Weights of a small mixture-of-experts language model, trained from scratch on English Wikipedia.
Experts: 128 SwiGLU neurons an expert, 1 pick a token.
Below are experts of layer 5 (counted from 0) of a mixture-of-experts language model. Rows are named router (the router's row for the expert), gate (a neuron's input weights, with its number), up (a neuron's input weights, with its number), down (a neuron's output weights, with its number) and show model dimensions 0-95. Each number is 200 + 30 x the weight over its row's rms, rounded and kept within 0 to 999.
After each expert's rows: "gets" lists some tokens that make up at least twice as much of what it gets as of all text; "comes before" lists some tokens at least twice as common just after its tokens as in all text. This comes from a sample of Wikipedia text that the model never trained on. Tokens count by the router's weight.

# expert 7
router,175,150,192,239,212,217,227,254,205,222,179,181,223,124,164,166,177,168,237,195,187,194,193,233,208,172,228,160,168,244,183,216,196,213,174,253,216,232,214,211,239,200,171,216,245,178,207,160,201,230,163,195,233,220,225,232,210,153,219,247,156,145,214,197,232,238,216,178,150,159,233,212,214,191,223,221,238,145,247,210,237,149,198,229,243,239,182,234,182,204,210,195,229,230,207,222
gate1,229,180,197,208,175,200,244,230,180,237,199,220,237,272,164,217,188,163,212,219,251,248,190,245,203,241,204,199,159,221,222,251,207,214,202,203,211,230,187,194,235,183,183,224,226,212,142,165,241,249,213,138,219,179,233,188,206,232,197,192,174,212,166,213,222,212,186,175,260,164,245,202,143,211,205,235,176,227,200,196,162,254,169,204,214,210,224,251,245,192,184,194,151,160,147,181
up1,215,200,186,242,179,225,159,140,203,238,178,218,151,206,172,209,231,209,232,179,177,254,190,215,189,246,170,215,196,194,198,143,137,206,183,177,235,181,205,259,157,201,213,145,192,185,197,181,242,232,177,214,236,210,209,210,245,194,241,213,174,202,214,174,124,193,189,168,191,236,203,271,230,129,202,162,206,213,174,228,189,190,195,227,206,176,224,222,235,237,236,189,166,209,149,208
down1,129,207,207,176,200,189,256,212,175,159,255,192,134,229,188,203,235,209,230,221,247,254,154,215,131,200,158,229,149,204,188,183,222,213,174,208,202,201,216,223,185,210,166,182,240,216,174,176,232,232,213,151,184,175,143,187,199,177,209,176,192,128,169,188,147,224,215,191,208,203,174,191,187,231,167,191,196,180,222,258,162,191,217,191,194,197,222,235,221,218,238,163,162,232,161,192
gets: " ", " 1", " g", " G", " p", " c"
comes before: " |", "–", ";", ")", "}", "%"

# expert 1
router,152,229,214,203,158,255,207,250,202,186,222,169,180,248,204,179,229,208,217,181,182,253,233,217,202,234,232,213,197,174,216,191,269,224,181,156,151,195,197,178,209,158,224,154,135,196,186,190,151,151,218,140,189,173,236,190,226,174,130,187,166,171,160,227,189,180,193,220,207,193,179,216,232,215,249,157,179,213,255,200,197,203,222,206,214,196,132,158,169,200,217,219,198,188,197,186
gate0,182,235,202,190,216,204,175,238,204,209,185,238,178,198,270,161,242,191,147,184,202,166,179,202,239,221,166,233,224,149,204,151,228,219,204,225,160,165,228,237,170,161,212,210,211,212,217,250,159,214,177,210,207,219,173,197,192,193,274,192,202,262,203,222,247,174,206,237,215,196,224,188,197,208,264,159,159,165,156,242,201,231,226,146,171,136,205,182,233,194,194,223,179,233,189,182
up0,172,174,196,249,204,184,209,207,194,222,170,226,99,215,180,222,159,215,205,229,223,207,178,220,224,189,247,168,181,243,228,237,220,244,195,228,221,183,232,193,195,221,217,189,219,174,224,230,173,210,238,225,227,202,199,174,173,196,219,230,179,174,179,210,197,159,174,172,216,242,195,170,140,150,233,178,195,137,207,199,201,133,228,195,178,219,157,163,198,151,221,122,219,186,144,212
down0,227,180,228,260,235,216,235,225,239,154,215,190,222,198,216,197,192,225,163,240,199,209,274,198,222,201,227,249,208,217,237,220,211,260,193,193,214,176,163,181,204,174,207,242,200,178,198,256,201,204,199,257,252,203,214,143,211,210,183,128,158,191,200,201,174,213,202,231,154,212,269,161,209,133,223,175,191,186,246,202,190,179,197,259,207,212,244,224,213,177,200,242,225,199,220,189
gets: ",", " and", " that", " but", " or", " which"
comes before: " and", " the", " he", " but", " which", " a"

# expert 21
router,224,208,229,161,228,208,232,179,197,208,176,191,232,208,159,184,270,189,197,208,202,211,185,225,143,167,145,200,219,193,257,187,309,168,184,166,205,204,198,191,204,254,203,182,199,228,213,200,249,185,185,225,228,224,223,152,204,224,221,192,225,138,224,229,214,174,240,186,180,219,295,194,218,189,237,209,174,228,215,160,164,202,236,246,214,211,192,225,218,213,166,178,208,188,174,192
gate1,176,205,260,226,244,228,240,132,158,197,212,241,218,174,241,202,188,159,232,232,173,134,217,201,216,179,179,241,174,177,211,193,206,214,227,191,233,195,168,194,191,181,160,161,160,241,221,201,167,211,207,149,149,211,198,263,216,238,264,231,185,222,153,215,202,205,194,198,199,191,227,232,211,168,186,172,197,259,225,185,188,255,153,238,218,229,203,187,216,227,173,157,183,173,222,180
up1,160,211,196,226,255,206,231,144,217,194,187,234,160,214,208,185,226,184,193,211,173,189,248,225,210,211,245,212,174,204,171,189,213,225,151,220,215,213,196,175,244,203,198,128,219,173,258,197,202,224,172,226,212,223,237,229,209,202,247,247,193,163,221,184,265,267,210,216,167,199,195,204,233,167,190,178,235,198,170,209,205,253,173,237,166,239,204,236,284,235,226,177,219,221,211,158
down1,218,229,209,200,195,173,171,251,172,190,232,192,205,208,167,194,260,220,244,171,136,219,200,235,176,193,188,181,207,208,174,210,176,153,220,252,173,222,130,186,182,231,203,168,217,202,188,161,225,193,218,215,179,200,199,202,209,219,213,199,177,119,199,235,221,191,178,190,176,190,169,215,219,155,234,260,232,133,206,206,248,164,268,190,186,202,179,204,234,144,210,197,151,181,257,229
gets: "\n", "==", "===", " =", " ==", "="
comes before: "\n", "==", "|", "===", "The", "-"

# expert 20
router,248,175,230,184,199,246,169,153,169,230,201,223,188,174,171,179,149,204,170,158,241,186,217,238,220,214,235,149,219,251,139,257,195,239,197,217,199,178,196,206,245,156,166,191,206,202,161,183,143,261,191,220,237,237,185,245,186,176,167,168,211,212,240,184,249,210,164,188,211,208,190,133,207,232,181,200,215,156,166,205,253,183,191,179,190,207,230,228,220,182,188,225,219,226,176,192
gate0,212,263,161,190,205,166,194,247,220,217,221,216,139,191,252,175,220,208,180,197,209,141,150,190,189,236,240,202,280,211,219,199,263,239,227,187,141,215,193,231,204,203,244,224,161,218,231,223,225,198,190,198,155,186,157,169,216,195,234,267,184,189,207,175,204,166,199,195,215,200,227,141,249,195,198,225,189,242,184,179,207,192,150,198,178,162,183,187,194,206,190,166,216,168,146,223
up0,216,232,170,157,161,210,241,222,245,194,221,167,209,231,161,228,256,202,171,197,183,195,172,214,182,190,198,218,213,175,171,158,216,165,214,204,201,213,183,254,180,230,143,257,203,171,170,192,257,218,234,235,153,224,212,208,161,193,190,206,237,153,222,205,214,257,235,172,267,196,185,189,173,187,266,248,208,231,225,212,182,204,234,188,152,207,222,187,252,214,156,187,178,147,188,201
down0,168,208,183,157,201,261,219,227,271,198,214,229,192,189,246,202,165,126,205,217,210,140,163,216,156,158,247,223,225,200,219,215,240,243,168,212,156,161,222,179,117,155,195,201,161,181,234,177,186,202,216,163,156,199,209,151,203,224,208,208,164,208,162,170,176,209,214,148,202,236,203,210,230,158,211,240,200,222,187,220,183,240,198,203,195,228,217,193,210,192,211,208,234,198,242,238
gets: "ia", "\"", "us", "a", "°", "ium"
comes before: " (", ",", "°", ")", " =", ";"

# expert 26
router,198,175,207,217,197,245,153,161,184,221,195,258,181,170,177,136,159,199,175,181,220,186,232,233,250,206,226,152,232,238,134,220,150,229,220,235,216,163,184,212,239,236,162,194,193,207,166,211,191,274,189,204,233,240,196,240,197,150,210,171,199,161,219,147,229,211,178,196,181,186,202,185,193,241,164,200,195,178,171,191,250,209,177,168,222,205,238,216,198,185,181,239,185,247,151,179
gate1,247,237,212,202,182,201,198,192,195,229,178,222,118,183,199,224,223,197,246,214,164,188,181,266,225,283,197,211,223,160,174,183,229,205,179,238,196,219,234,221,223,161,174,166,221,222,125,200,199,212,213,192,165,190,227,152,152,278,195,207,194,159,189,175,186,207,223,165,201,160,237,220,200,215,208,166,196,153,207,218,158,182,189,185,195,157,165,241,196,203,157,237,190,210,162,174
up1,195,205,221,253,233,200,200,214,207,176,166,106,165,145,212,189,194,216,195,206,214,205,192,190,173,226,205,207,220,230,224,183,255,190,221,207,199,149,212,224,216,189,227,179,193,178,213,161,233,186,280,243,177,217,200,228,146,133,161,190,163,206,186,248,265,177,208,241,161,198,187,220,165,187,172,237,184,182,203,170,246,182,181,213,267,225,213,246,204,213,196,220,213,173,217,156
down1,191,178,192,194,175,206,204,140,200,232,217,207,230,212,161,170,195,200,230,178,188,227,250,178,177,169,158,192,226,228,134,239,188,205,187,229,209,175,228,214,197,189,172,258,216,229,201,193,181,191,222,193,168,210,237,207,248,226,176,232,246,198,175,186,222,201,177,205,193,232,153,293,156,224,248,142,205,172,169,172,154,210,177,211,206,135,226,222,157,148,158,199,223,208,225,158
gets: " 0", "%", "000", "00", "5", "7"
comes before: " |", ".", "%", "–", ")", "″"

# expert 4
router,197,219,218,191,180,191,193,212,214,211,243,182,201,160,192,232,169,252,242,222,151,196,192,149,226,256,198,245,185,136,156,244,177,236,209,178,177,181,211,208,208,211,212,225,225,225,224,205,189,223,184,125,152,233,213,169,200,246,230,195,220,119,158,150,208,238,215,210,202,240,199,242,181,174,184,233,232,233,147,194,175,217,179,222,244,213,221,196,215,225,207,229,237,255,187,189
gate0,181,221,219,166,175,199,231,171,205,207,249,172,228,152,206,162,230,215,169,204,168,192,187,163,203,204,207,230,238,190,269,217,174,142,177,145,159,189,235,190,245,158,185,225,221,185,241,248,184,198,217,239,153,200,175,208,240,188,230,207,228,190,243,236,160,204,187,183,172,192,256,209,160,195,232,246,221,181,192,261,185,146,237,194,175,163,202,198,152,198,145,187,229,173,184,177
up0,223,202,229,210,183,233,171,126,210,222,180,207,211,172,245,170,223,238,188,197,180,193,193,135,194,179,194,197,217,184,212,209,134,123,178,188,249,180,222,155,156,156,179,177,237,184,182,226,150,194,189,227,197,233,149,192,232,132,204,207,198,166,229,226,263,148,153,260,189,192,212,217,201,203,182,215,182,199,167,247,197,200,212,205,195,217,165,234,157,213,185,202,229,169,187,184
down0,241,183,205,221,200,136,223,234,172,180,216,132,171,190,186,256,194,191,220,187,141,121,199,238,202,282,208,203,215,184,127,197,204,268,201,182,204,213,207,226,189,217,185,178,190,188,206,164,232,192,220,173,203,173,175,200,232,202,192,144,204,152,224,193,214,199,204,131,208,230,190,232,232,167,185,215,244,229,178,199,201,242,255,171,220,205,171,189,234,185,190,179,190,242,214,183
gets: " in", " In", " May", "In", " September", " August"
comes before: " the", " 18", " a", " his", " 2019", " 17"

# expert 25
router,213,226,215,229,273,162,214,167,194,217,154,200,227,201,165,227,163,201,212,210,234,210,228,203,191,247,232,202,216,168,166,195,298,222,145,197,231,179,202,198,228,170,196,153,206,235,160,230,195,212,187,211,202,192,220,155,194,216,210,166,208,155,202,204,231,204,159,185,218,221,160,210,266,236,146,158,172,152,157,230,217,199,256,181,176,201,211,202,230,183,215,218,181,227,253,164
gate1,184,194,253,216,167,212,223,202,223,193,221,199,162,254,146,237,207,245,214,200,215,228,176,202,199,202,153,200,255,182,186,193,209,193,208,231,180,190,229,199,197,190,173,181,191,189,172,172,217,170,169,189,132,132,219,144,216,214,189,177,223,173,207,194,169,153,171,201,220,111,208,257,236,226,199,195,224,189,197,231,174,246,212,207,221,193,128,177,147,184,145,177,196,244,156,200
up1,220,195,176,205,169,178,196,227,204,199,204,219,220,150,256,225,203,210,196,222,209,183,136,222,205,190,266,222,164,270,161,254,182,175,239,154,188,203,175,201,208,179,292,199,170,184,244,198,176,163,168,218,215,225,243,247,172,204,208,177,186,183,203,151,195,216,223,207,179,220,175,177,235,183,184,234,202,222,206,206,206,180,169,186,160,215,247,218,228,219,253,204,189,160,274,158
down1,205,234,166,198,201,161,243,137,214,226,220,206,214,200,201,209,154,256,212,190,302,207,173,198,188,235,218,190,217,243,211,184,167,164,263,189,198,153,209,174,179,205,219,243,184,191,226,187,166,216,188,201,172,195,178,217,175,204,192,255,144,206,163,176,209,236,181,214,170,207,187,214,117,186,243,195,177,204,202,187,181,135,201,192,148,194,195,182,207,232,227,214,165,250,205,247
gets: " |", ";", " —;", ");", "%;", " –;"
comes before: "\n", " ", " 0", " 1", " 2", " 3"

# expert 22
router,252,192,242,159,180,186,243,195,213,217,240,158,196,163,156,198,199,181,193,212,243,148,232,171,198,166,187,207,212,215,182,180,181,191,249,222,256,193,214,173,147,212,209,178,225,187,189,135,171,252,203,242,191,208,160,170,187,183,174,248,216,234,187,210,187,234,187,193,259,214,170,272,174,173,207,172,165,200,188,179,159,265,219,181,150,220,230,210,135,183,207,186,226,187,221,207
gate1,234,159,211,205,205,153,199,175,166,135,212,176,211,206,161,201,182,211,218,213,246,241,187,202,239,206,190,232,226,272,161,247,224,253,213,228,141,203,167,208,212,245,194,167,202,244,216,151,184,223,216,231,251,190,198,224,171,228,205,204,197,213,233,207,219,180,210,232,242,208,233,223,170,143,194,191,154,253,148,177,221,181,224,210,279,177,201,219,154,201,201,236,225,201,192,195
up1,192,203,276,210,181,191,185,188,205,227,154,243,192,200,179,205,242,163,215,184,183,193,191,152,197,191,98,184,196,255,221,248,231,168,207,203,218,218,181,205,240,205,228,184,220,173,160,161,166,202,187,236,200,224,200,175,137,153,171,173,225,167,205,206,177,203,223,187,150,203,207,192,204,222,193,175,204,200,203,252,142,174,190,213,132,164,215,267,160,231,192,238,172,177,191,200
down1,178,223,247,153,225,228,175,192,207,236,203,158,151,192,176,146,207,188,241,196,118,152,208,227,190,218,183,179,193,194,236,239,210,243,210,231,250,209,175,188,193,174,250,226,190,235,224,130,230,260,210,160,193,194,257,244,173,214,192,208,166,196,197,220,216,173,171,203,196,230,178,237,255,187,172,208,252,212,179,134,179,252,219,200,208,231,226,208,194,203,209,228,196,190,191,211
gets: "\n", " Born", " Coordinates", " Location", " Country", " Died"
comes before: ":", "-", "|", "\n", "==", " /"